From a checkpoint of a small mixture-of-experts model trained on Wikipedia.
Size: 10 layers, width 160, vocabulary 10482.
Training: a variant of Adam for the experts, 510M tokens, 11186 steps.
Below are experts of layer 7 (counted from 0) of a mixture-of-experts language model. Rows are named router (the router's row for the expert), down (a neuron's output weights, with its number) and show model dimensions 80-159. Each number is 128 + 24 x the weight over its row's rms, rounded and kept within 0 to 255. Numbers have three digits each.
After each expert's rows: a language model's description of what the expert responds to; "comes before" lists some tokens at least twice as common just after its tokens as in all text. This comes from a sample of Wikipedia text that the model never trained on. Tokens count by the router's weight.

# expert 48
router:139139108136125118147111156121120154128157145145162145151141134104136109126182145172138110104097108131142088108165108105101151117132120119130125122161145138137102154149091160157161143114115131106119176124131138150154095148146167117146146110
down0:129152170119099155109149160131155124154109118115116113106116100143125125125102097104104115099126116121113124096121103104178111153140131160217119109178091114150130171156134112096121150170141169147175103114137091138114147114133093122138131140
down1:150109097132108121120144167098108094095155148111138115131064145082136132130095089123143125148155142119135114095130114148110129112149193125102090097140150122142146120154070112157095131094163113071127135135140088130119130170143132117135145159
down2:098126127162111124095116143132119103121128127134121145149088136135117099113114130125143147134114135149120113091131158168134113136105154133148088139108141084146079113197155147149086124121161156098127129142073130134150114118142080136125192132
down3:133110143155142096151088111115124172140145126143145159142114162125154070103153128143132138155119120152150091124094105112095138108140162115120088089092143080150115167142141149048118143172173112118117104115139147137122137135106138099127165140
down4:112083163095140155115108121125120174130100146098125111084161109118123105112156080106091184106157120143154137088128178125123152148143134118092092091130103096129125089168139107096156120098086123149135124161092160124126103101161120130107122098
down5:141129107154105158107150157142145120151144075115108113089134126127091119134059083096106155089134087142105158139115163148113128136162098141105125096095099128141135136105116107095122140128128127168181106168101126098151126091131132109105113129
down6:180107152119157160144119147130128158147155143121136164162118118105156120113121146125100153148161115148180093119164142133091107111136134138087100121101119118145130157179138119076137155108105117118127154173139096144125077093105114102112135100
down7:103109172145132154090131091147125130115147111138125132149137096162156134118082104074105105105106112145126132112134144167112132132065166162127084150117095158148139092146123138136108142106143154146102148088110089124165143104125101146164148096
down8:101158111104135130132195125142116160066148131131118159130092090114089089104103104137156146119159112152095105137112127116102125167111145145125103140119124145097176112164120121118112084098142126138135146144160149133143121084120147162135132138
down9:123149137111147137120137133146116135121135073179111144133163141137102139158118143116102113123148110123120116151163118110114109154141142115101160141134097162128127128096136063141147146124125125071130134113105141158169116142140148113110113147
down10:095154123106132139151153163150096148102148125103144144112093074100088140079105141117117153129153112157143108097115120115123165122123163136117094161130153160118123104122144135109109089088141121105136138117150164122142138096144164156170147134
down11:092152099136125138117179151121103082131107098124135133122155137143135098077132140136118088118140117129107099132111147146140086128100131143093091139132116135126156050107141100083126097094131149148139088141147145145170168143136184139100144141
down12:122146154130092129125119161103107116109122097144172138079104142125131106156136132161100144137143083138079103148125092130111161116152169174124095137124110089124154149129074131157151143156102122131154122151151147144155109180127143109139132151
down13:159128121143131118102165097095125088124130145173128119133121147126136110165110186084125126151182120139139141123115106112153095134138114195130133130161113119178120146099117123134103103145131111122099106111131115099165139200150149141161130134
down14:086119157120126114144111102127126151143157111146119124127076179169111103141107144118089159112125142117140155114144141120128148151121142125147124133092136101155179122102144135191109112078130149116167168103128138157138145106096085114114118129
down15:131135139174154143130152154124103135115102147117101123138110138166148062136117083097147100132153128131167097153083149139141103148106151124082124108084127122092142143119124124118089115152170182152126124132106157082170108105130169140099149129
down16:170090098138109130102130129142138137114114139153140100135118108130142148149193136140128112130129142127098134124114109109128139116103063122111116148154123147147100111169060140122098162123120134131148147141153170114128145178074144155164092089
down17:123142134126132114131142151158152116149111127209136109151095153151128123112113110120139123134175117107104122106164085142127123139108143133130114121145101130130177118117110126152108101083148119117146119146118151099150115132095151155088109153
down18:106128161136123149109144169126121133079117161124116163154109106132164136143113144118130135126117114150113149090115140109109114131136151117134122159109152141126120114163083124137102144147131134074087134136112144146121122095165093135152137103
down19:117099165120152106169132144114140125121131128128117096153145142155141082144093144122150135159142146131111134143136127160113112167105148095175155160144116072155110121118114110141135176100134153121110193126070164132140152141167136159122130147
down20:138113118149118152047167129110121082115133140126085139142103137117139175168064129078138115123115066109163147146134153171125124125126131111094141101134127127123150084150134122151095090108114155104127095146115123072112134173149134150115119128
down21:133146172104138091075116120176181110127146094161122139122128093133141156134071133116094148129100122143055161115117150135109110151151157160115102111171086104138132154147137142108118173155109159120123158132076145127162128146155098104116152097
down22:150135138151173150130151101093140085121150117126126095158136169112140130144179124163150119101147126090106133078110133139129144135100068120138109135109152135124190131137104178134119130131120134102112145154138137105121116127131092173108140145
down23:091121078138129113091145127136081133114106094146125144065118115083111087060146183104125093119126116137133140093127118139132139095103143116118105137127147122135147079120093130119119077111138124128122122132147187139130140105152148171121134146
down24:150108123119140102115114157139136131130083116142157132082134119118144149172166131125093134130122114142062149172121116136127121143113066146092116124156142134162121124097110141191119177128134129113151126131158151128115115175111137118152109107
down25:152111136134132162097095097116116088116080153103079132128117130100149161150090127096137126150118117126174156146116134145098090144140171136098106148122122123115130133117110131171150108162155160105093112095139133139140150129186134142093143139
Digits and CJK bytes. Single digits in coordinates, lists and years, such as 29 and 116-5, plus Japanese and other non-Latin byte pieces.
comes before: ") ", ", ", "; ", ")", "), ", "); "

# expert 30
router:134129130164132133110149133112122153153148105140109119143146163133117138152144131142122158102169151108165122098139141073125164092125133132098124130151083106159123161127089120096176175133166144112088146160096136107107185158142117115163083116
down0:140141140147123122076095131121137106151149136181115077132140064156138140123082116098128108154099117093170101114093140115118131098099128142102090114108109124148148111108115130100076126189122111076094116135167124144124128142106113149126101104
down1:108113116149096125097108145092136115133079146147127106164146157170092158140076164083131130113095116103150125139163161163100126123100136116099125144163134097129089088159118168106147098132124140066143126120151135140142114137121145095109107134
down2:192137120120138134157132115139126104149128126092134092084134106102132180116111157152120145142133116105144137114125163164209128125108147145130113153105127099135127179143135119126115150083142155129136149123118145125067163106183166140120137152
down3:173098127104137104131146147130144093144121115117104153167156171097102120164133168141165124138111130107158164142100105112127098140153072132138120133116119101122145097127120136154132080116152179147118100110134113134159141162129131134163113160
down4:107151117125101130119129109151114128119147090112166130090084166138149121176141143103126128167150103120072124130151146178148138140133163128090121118107112152094114125126113136109122162149168126105149139132175163154132115110097126131116162120
down5:092144106165111152142096112143127123144110096163161161123118128135164123143118150111084137153152110121080048124163129114141108125106161124077094111136086159168103132142159109113122104132112114136116158169104136131089142100111139128158095116
down6:087121117106130124114131082103156124120144101145136085110146111107156121133106136090138125152149135088135164165115150153139103144103160108121119144086133164166129136113107158140106121128151094122156158153086189149095109123134181096177134129
down7:106151154126129108123127106137125129159116165145143157148148146137118138125138081144139114104131156159156138124128128097126122122130107128145107113122122196159146155144083112103094144138129135139150124159041127178097161075107142189097111149
down8:146155136125113135134107141101104125127067167080133156097114114142096118132119107153100087122103110119096155120119125112104129108118107139140085096118115141121100158112129144108181178086166110119135138160115136188082171096147117166074147123
down9:123152125135135164097139154141140168172168101135159086127142120148111131145129102132099134117147109105139133107136172161109138132110122114129099127108153147144097120129109136113135124161178118106108164084153149085159097123137116121100115106
down10:096129147121114106105156117118120153156116112121118108098139132101152144131180121143164108092175160104131076099134105086106145133123143132191159099131115151129141136130097136134121128109092096137152119122122115152113125153085101151093134141
down11:141160140125151120112113132162068110163088185142138134117136101120081134115146158143129124182123126120113112123191115133167095130144081128140130138081137117124117135109115151156145123114131134091120108153071100106088155134157125123129147131
down12:089138135148165136105173104164111116134134149118125155147101100130172133093142149148148116119129152175124131145099100120115139149089128120147184109093130136101163135122156115128127100111123110165163081112146093177136141135097101125093122157
down13:168122171122094102121128140084098097154100115096093099135105116106135128159154125133134094076106143130088108156079125102114147103126094091156129156129102115103140106145174129114157080118174140143137105160154098112119114177160104190167139132
down14:112102131173116076131152160104091121190116089131132139115122100134134145126193095152100134143130146125096141143136108111133128146135144121154126084118077187115143140158121120174153124113130127132144117137112127106075148080109131175130126146
down15:124137123125101132136152139132160131106134155093150139120102142115099151122164104133131094093097137109082145102148134156112139094134119074115119125129123132114120146093130153138162160115158119139161118161177172105101122127119147136154120118
down16:118135122138106112127101088142091148141154131110148098134139103120105138157134140132131181115117135097096101135171132110129139149103148189130126085166130156139120166074118130119167126118114096128136137152136101132102150118129135173121143148
down17:126115162099118084166123113132128102100157121145124112134110151114148113104146145141143138186123127099130084137182108156129131127119126145125122119116078115107162094136133117126146153134122161135110069170186120123113134137063111138109149168
down18:175132144113124145138127123086152105120127121083130123145119134117145101122135160126114119166148101147163134095088139218128141092128108116104153158116160135139079116105109164132141149170148147148098131129157131078141154177156122093169138151
down19:148082087116111089103165110142120128133123089132113120111110078123104070126106144103120134154081109088120108132140117177129093135142135126096087122137110148127127118150109120121135110147146140103131115071138102145142140166109170120120135162
down20:141160169175120138101177123136138162110153104082132096130102143096147138164134164109131137133159126111104104132077110169130167150094157133131104105101092105111141132124120136121117145127125134078120127159175155118105130157102116126147156099
down21:093141120121065113123138122137091134160147135146112155109128098095164205114110120175166113143124101105122092121139129140126108122137134187167142119143148160128156122096104095145116105142114134107123123130144131127138138139101134186109139130
down22:125101111092165137155095130146135137114107087120108140132110100091121162106088140153129098148142126156087149161131156154107127113170161097116137100186134127124111145128154136102165139123133148138107124096100145162109130137124138154144149153
down23:105143096148148124136159140202158143170133129196094114104158089141094119154155134147135120153138127130105101133118127130151127127156167070106111166104132153109137134145153124081111120152150116102099145099115114147140085112150126117128122105
down24:143117148123071120127127116113088116128115167099070117126091147172121095119166141122095104105147132112148142117160136134147109124106140147124186110105087151122097160111109123121160124151109166119152113120108160140087121106117088106078126156
down25:126131178113116147165123127124099153112142157134129140148130163097170115156098143122148114162146144117125126156164125125132146124136104117142085081109109140155099099107116100090150137133128133130148140165127111089149160131103122142092114129
Abstract topic nouns. Nouns and adjectives naming a field or domain before another noun, such as social, economic, sexual abuse, health, muscle cramps.
comes before: "and ", "of ", "in ", "for ", "to ", "from "

# expert 23
router:146096146135136100148149134124127128120149119128137087122134158152102181152153131125154125104152097159141131126082145138142124127126091091126164145130089112129136183114087144131091133171156134128102166134113123143077161137126125087151114152
down0:139099124162109124139114132156101165151143153056128112084153149093120119123124124143188131140146165131140094125069125115141156095147086129121108146128107162121167131155153165091092152148105129137129115130114139150135129136123115138076099125
down1:131132117147105112122142182144117178073137113119112137136171154120123159154164117132153129097094126127126101066086115080122131133150113122115149126146139164147082124122140142134133096135171132123118092157121136141110096131096103190093093154
down2:154114126098175106179133120131095078095117130155132161110099124147096148123109144138107149166160119105107130115162151139126129130121137118154121166103163167095161122129160132158095158139147123139111144097143103160140099164125130111135141127
down3:150128120129153141152097179155094117103143133106110181102124147117124136123111135091108133178104111151119116101081147130143106136120102098139096179097131129111110165140196142172110125184087141136082133110141113116154108139125140113117136123
down4:117098138142105168118130117125115132126139151114211114130111086135151117117124171104138132103161160142093129133122106121123133105130149162157112108091068188084160123097129140086127153146130133091119163117119131124117107129155085089115093157
down5:145134127120125107174120108087135126157119204118145122106099121136134137140104164115116097133142142134123143172111163126143108100146135165089060120129129126120120082167122130152146162119162135048160130077101112164105117100152175149133124153
down6:111115131189109157087143108102144144123125146095126077086074147135145135119130109163164093133128126108112103138107123120126096130158118084153108140121064127119168145103131115138108116152115143114145118095133131128141133084144131092118106123
down7:153104164145125136098144131124148119118173134073147068094128089147145132108135103164098148131128135124113150140150123126099082139158131109172103147127104138120152167117151103152106092117136143127147082119138113161124092105148118123139103119
down8:116127191152118134166081102160147152142111169105128109130148091151112126133120142128130124150164126123121129131116159147103084094117102186135126134125084144116129114107131158162140119132126144099086128123080102103083100139146089100125119107
down9:127114127127152153155115138132108149128134126094100121145110146116110113123121127133126130139149121141141098131132082110118112147135121105074151102109115179147080152105091100100155095121163105116122125126163112113122081163126146113145155091
down10:127121122126145148162148143104117133081159092148111111094172175117132120144118121131123139100116123124153165119096133149158128138124125088108110170121173107107129152123146135108104139151159118116131142089204126144126121105161159136101160094
down11:125104146123139113115140123114147142125159139111147123111145090161160098122131091122120134152134121110103119137104138158140092180152153113141127138108139135093169162110151066095110115155117130149125145078148132112124131122167105105133126108
down12:129116101113142157114123106133135092118142145143121137116144144123083076117114112109143154191139130152102102148121153134143156130127143128117075133117126124086196132130136082108107191160089100146148181136110118152154152121152109140085168093
down13:092143138152113098137134171117121104156113136150095085136112098139127120128175150140122117107113146134132141149151138100112108146109148157145089082138133163152139104143113088141129133148111135157125120100135118153084119127096199184134154159
down14:124123160157096091129190079120109113171152136144120132108108128136123161180144107135159141133104133113096115091129140168109107128129120143159120122115148130089152104127109101100141089120144093168160129134135165157124108123112107145077104082
down15:148122084158120113100144073176094152152119107125141100114107110159138082110127135143136118097149123123167138174112097154106134160140130119117098136107133077105105134135111148134124122138074135170143164134087146101110142152105132094115109128
down16:130148092189129146115123100135105060136121187134105152100140106136124166134113058132122114133120139127134129093162144120123085162106146140077123119131142130129103124139106073094166175152133119188125141107127142114075125126151156133095087136
down17:110097142123085092140182133106140153171111131116135106121078149147165113164201082091103148098139124116129158125101107160096132101100115140126103117140140132122130098132081110123106103120146109129146109120093147162084135094109114163132166137
down18:133125138126139113148176115164139132094143153139116133167098170147120158102157117103129139109149147099162153101145113085116136084115107076159117099161119111116153133135155119160112133135132139112140159163149082138155105177088157139142179122
down19:117149165165105146151131114136131104100159173091145080122114115143164157165147114135174126147115120159130128129138165119108154111107106144159111143132107102162143128103131134096175152140135102095140130155099112106126104158117142126116144132
down20:121140131113133166091110098165106110093143139103144124118130145105097121135124128091090077094129117118110104122135146147158159144095105108100063118104148119101103103179109127128119196137138090139159166160158115107131096124133184130172202093
down21:114110142128120144119123078146156110137171104100099117120097105119131146097075147091126105138115150146081117112126160153140091122143156167120116132103106121141138140149168136106154168154106130088137126157097171097151142134116064123137137166
down22:128109115142152117130148109138106151133133135075121132107138105087139102128143155147155127123111130103134115146130115151122117156134173129094129150117116114131134149097076122146132127085124095091140155088159139080116095130138118105147079114
down23:109108113133104140069115121134073146115137109108156118133121134155132096139141140121121143116114136157136093100107114115147138132142110133126150146118135133095190128102154126078112149149117147108156100116126191103154117124148127133111088093
down24:140108190109150109117191140127112114147128144098107142126149107167121082155145133134110166122184171163187099112129123145137131129102099123146143143122184124114110158117109126145102111092136115130117104117174100109098131109144126142118147135
down25:150095111149104122077098107165116123156114120110138150139113093150171111140172128175104177176121156106080098164103123118141083120149151119163152122131152121119112125155120105118106102102122128103089117115093109086135126130122130136124144156
Nouns before of/de. Words closing a noun phrase before of, de or in, often titles and institutions, such as Ministry, minister, Centre national, prison de.
comes before: "of ", "and ", "in ", "(", "de ", "to "

# expert 51
router:124116166155153119144106124122112096135112108110105106098122145144133075140151139093075153142155136111115075172092152145124127135129144105180117135120147150132123170127119129090127102100137112116083163098122145097087123112099122161141124138
down0:151115149161128094143167110101150100136122158077106102121119140115115108148105122114123100145170126163107124092079154120176088147133163127130116158074119171120136184108105131184136130132123113115117139159148144133130118074111092105101120114
down1:094149158107156134135099140129160170127138112090135144152104090117176083138120130108106177187105147112078120139116140139100145132142152111131127132072116141130085112129121128113156121131157151138107131129099104120126110097133153111116151152
down2:127163095148116132132134131166104108140108122150118108140117124145128107144117125172105146157150140095066088172149150092141115137128150120105093098168121168138142109140086136118153140131138141113125123140049123118153127194126164137149122185
down3:122113118132122134126141126088136128144153164132105078120118106106094081077102178113159140104125143126157140138147109119118123129105124118093162144093124109171101136108124134108121168125138141112185118134136116152104175091162097117133129137
down4:141089151137090119118181102175105134149123133143118149127111131096137173123114120165134095076138149152134156100131094110140106136083106129086107169103103124150145112140138118130170120147136145142176103170171123127118119135134170127117106099
down5:144128134114098118151150160122173144104118129133117142134145116086131175157152113149117154075092123152158135129164117140104098126163083138109144144143119117126103111125111136172181122120147144149156116164131102121156125200169113122154116143
down6:081124114150132095076117141153136166146118124109136176143108102098131112131156111143124161174115164120080150141132116141123145145145144133103122161093162116080087085153109155130101132129164105116142126127118117109109111138105130148142143121
down7:127111151097117139128120082130115136074200129089140124098125097145165147090105139113127170120130137157152135144075098141159124134161122140100159143108137107152124161133147132138094102156126140124118110111120141113170096101154118150107134132
down8:094170126107131119074147151106144089155139140132156143131130131069132169127153130201118165115121142103173113151134116114116152111126137119136120180125143111158099132143183152120128096110141101145111110130104157141121115112123120183127144163
down9:114117126124090104099140142103111110138140124139089140098116160131124114121144126140120161168170113116165110142131114140193106166109182118154102153108158125099150140118155075117130108116121135136125079077139129133115169113120128087089148112
down10:081119144129153106114122125128148114102171139141160162138105118130090162080110082100132188166131137114123109143130167099085147120175096142077117168122137176126102129171116091131124144125104104150121150143107142135109171156127187140129128125
down11:121095156134119118155159093111122134138133113157102156136150135081157178140097129160125105090134093146160122082158173134150159179116100155120126161155143129107125131137101139120159122114152171116159141146158146128134135121151111097167121109
down12:118114154106126132086182153116157153146118121155149153136173116089119154108138159137111143090110117158150134116140127100168104115135123113119127182132108138158107134139146160110162136128143098113151112129174114128126128140143137145126149106
down13:167114107100084090124141129134129166139119138146151122120163116137090175144092109178124124116129132121123116128158092122171101136136103143120107140124076131141154124128159139126133157167152146106167111154179138104132122170163147095104106133
down14:128138159162119104129185129127088120125081164124140108145119132112158125141115166129167124119145158123122119155115157180118108137110156121152112153158100121093126120124188102150137104119124110135156122103127148130120081104117114146117089170
down15:105124172128142114151117162130141138170142140139103158115118144145117094125146114201126105135169126112112167106133119110151133120136165156119141126146117173129161105143129116129163145164175124152147087104145150166133147112105146092104164079
down16:142141137114154143143148100122179086113160152123113135146123167106119120108120158111113151168126094113104123146110131133150153126108206110138152159081104133113163149104141099156110161143112083111127136157123126139163135110138119086122156130
down17:131105177106153120111162106138136170143115173083142135113136169116112088105132091148063134121101134138090122149127083116166114119148138083097137124101142102088143148103121124135123163187116123120172112137155122100157125110145138112101174098
down18:170143118115149125117161138097160120121143136125132103137134113088156138148110151109134133090129132130120163083137146134121147157127094119088110094085129157169176117123145150158124117134138141176105160138140115161161172133103135103091129119
down19:147151107098114125130167133130145173089088181123089162136157124093163148143130128116155104136082168102106114140147102107140111134137143119126150181112088117139128153134101126144099125106138122130131141166140118098137080147106141123144131111
down20:149160130120129142155119164072098111137114108130140146167157126106114130175131115111113140122142117115126106105092134125144163088088118087137095138127190147150105116107117156119163114139147126123111109090117169143179103150119147134147118139
down21:135134134121151129123145145128132112152150130120146146135096142143131085120119133095124154177153157106109093171103123131165148159144151118125143065123099134122113174120167143116097080120140133153159151160101095102103127105136114118079133165
down22:109138161131114125073164094149125157113127174139126112084170121123073148131150104128122149128075145150121143124146124139126120110143095122129084148150126100148104156167171117117113114154133122089166095147088169129140107124105113144111108106
down23:127154111066135089122142164156138136111136111117178133165148110120094151132117098113146155141147123107133158144125143109128105159164149097105103141121130130112133143073152139095087113122123112145151128131120127143161125147106137103130158092
down24:167134144125110155089117170100136127157131176107090153149171110146136136145145093134120169139113109107105070161118104112127074127151129139156149105124091112102129134147099131118132107175138137135109122164105132120136100140139085122059134143
down25:112115130150152132115145102131119098169118118127127142100094147196155104121147101128127156122172141132092141156120119128142120145162170145137100117126121159103153130122155057123133151157140132116135131114118150141097137091136141132103105119
Geographic location phrases. Prepositions and the in place descriptions of roads, rivers and towns, such as near, along, north, Highway, and located in.
comes before: "the ", "of ", "US ", "town ", "north ", "city "

# expert 10
router:085111135097120132103128112128151163185143128067096160139140108140149153113108137080129150146097163109103112141155099111141136147089151133084093119165091087142093103128134152125110117115086158133121094155109172108124110106132122130127097151
down0:104160163110153090133154090083157121119106102122112123200105136134116142157122110158133125148122119102105156094107138140117137130124138102153153145125183114085122156132115162129145147148145142120115100129096087094089126155143140130131153132
down1:119139124095172135094109106139139150131153151131149112111142113102135168118109126118122165140159098187079211106119100086121155133160116118153151117128100155134124184136097136132128138129146137144072108158134110110120143134082112130129126180
down2:135137146127141160157137134190151127091102143170129139159118122157095088048111097157151115123132096091159093130144173106120108122122123179124152110090136173127152139137152122114100116124143119113150147077125146133147156119121133112145086152
down3:153135092141166120182108105157105114103120148116093110138092149116086124151128174126099124144111141148116153106142088106130146148137101111125160144158128090147165149126124140127135189116122155106113168122098129154114149158105107122116128125
down4:158173130126141109158148149139164112110121106128157118150141108134128108097112121172143131134129099112135111163173138129097099109144119116116162084116118157133110167115115130108113128144115138111108122067149105098144116070103170077129078132
down5:111095143156189132148112119154108120115091137132132125128116119121148129122104101159160113130127115137052125136170103127137118161138122148122138156124132142154117090151138105127097074161170181119149149107129147141130146135119115150088085181
down6:138130136110123077139113137133163111159130142119136103127132121136142169174095141141132148132105118092118154147160149142117096141136183094128156070148108142076082140131127157112110162145156182127102114142114106075139085094133129101136130146
down7:112139154131148125149132184131138135120137084133177149153155159131098152116188137135148115123100097116118109160148120136113113115091105116147129147211105143122123149136129148128136112112090112141121126113129123125129064107147117090154082111
down8:121129110141087123080128103099132099136110126152159158111110111088094155149113154128089129155126162171115172113121095128158114115128127087118144118166135129131076097087161116144126109155100157150124099152081128111083126166112142141147132148
down9:144140165164167139174120141155117090116146114123103085112155123112105163128128122150115136137121147121126136108154123112119121111161100116115110153088126116138102165095171116150115147100147101147108169132130159131165142081106122127140133151
down10:132108109122082107132136124128133125094081114175112191139120102109067111135119133147125118108150111128146133134127146142115108080170106140148157177143140140093116138065144163108115125120123156117130161086144142098127117183107108119158125160
down11:119118121144124107118142157142124115094123137196106133114113134119118119112129150150120149107118093104146128127144159127117146089132163173137152156153132162087111131098111121146121076146105144104142145113109146121130135136121138141138146177
down12:170122124127153126169139130145116142104150151143107163121110117130121102147148129133150116091153129143161091113077144142078131133133131146127100099124170103144122133095123077096083125136128142137150106142157130163124124119140115094135119121
down13:133174125124139116120136152084125149106129148114138146116125122114137125128133108160129153115117094123122141153166089105141090133148148114142130094160121177135137169171141076112119122089117120099102136102117125127130079093133184073117097120
down14:111148146111137133101149114149085161130090112127135148160135166132104136111155127133104111089098117134163085129068113089128189106164105110120069149112165135151138100116135112129134123133108102186162176125107140124127137175148144140163169148
down15:128106111143108122141099115166111164152163160090129145146090131117083129102115137119114135098120146114130106140143126133105138156138090194134149143135121133146163154094155107149122191161118118134138132128114174130176109122117139107117158143
down16:112141172140133125131173119147138133115125138110130123147088108164131105173151126092158128117118162131109103116142134124145164141099171097109110120125159131148115170143125081128140127110113126146152158147171144138152127192080149147171131139
down17:114149132104135137119165117123152154131131112155133150143126097142143066141119122143166141149147117116106127125072153152120062128136125127117093094122125162151094133127189129108122099178143105137130117088116109130131134111084125127081061130
down18:149125217102124165149109133151156149121105142085144114089128113085119118116145099169132137197144113129125145138153105143095156127127143143160197106106151123129148156140132165140075122151101136094126110116159140092110153069119125115157106109
down19:111119090124087127131131126118113134147109117150125119148112157141133090126084132118090174129118139085098141151162158155106090129138128133130129128147107141100119089081136136134059144135116167097076106087127111096132092166116115116083157134
down20:128135090090138126097146165117109141132172140133184142102107132087115136134126130100083149106152135117151137166162152142139104163125089147157133145143126124108135100140127123141145168132130133117116116152103136079070063075123144060136104146
down21:154135127147160145130135111161157129102125135139098174141126123152096139150137124121122120142092175128122107172146175092126126137103133153134103110104114161187140114090148102139143128081138148168103137108114112113175137102144097111125169178
down22:098118144059150136098131155143121104117114125202145161181114142107126129132163138111105132128116144161154132150107120152142094126078072136103114140136130128100127100114157133163118139104087124127151124128139145119108108150139168154143066174
down23:151138107108153108121149128108129141097147141132172188122116148124088108127206152103141111142080073115140134171160122104100111090139122103125125125171165131136089132131133103094125136058123095130125126115105110172129113122134141079149096117
down24:110108107098140144124167132107116135145127120123146135123158145113108148153152122115100149092146140113161145175145143130141073124134114103106105117130074119147082142097107106156142160114144171146106130155083109129160088108131088094104128168
down25:113075121155127120170124112111117108094094104151147162127091136179123089179122090142118099126121124142131163110136101129114144145133107096122163179122133135053130117115096169116140132163169123098112122116136080126120139190147103142101140135
Sentence-opening connectives. Sentence-initial connectives like However, Additionally, Meanwhile, the word piece fur in further, furniture, furious, and table-cell separators or numbers in track lists.
comes before: "| ", ". ", "\"", ": ", "- ", "was "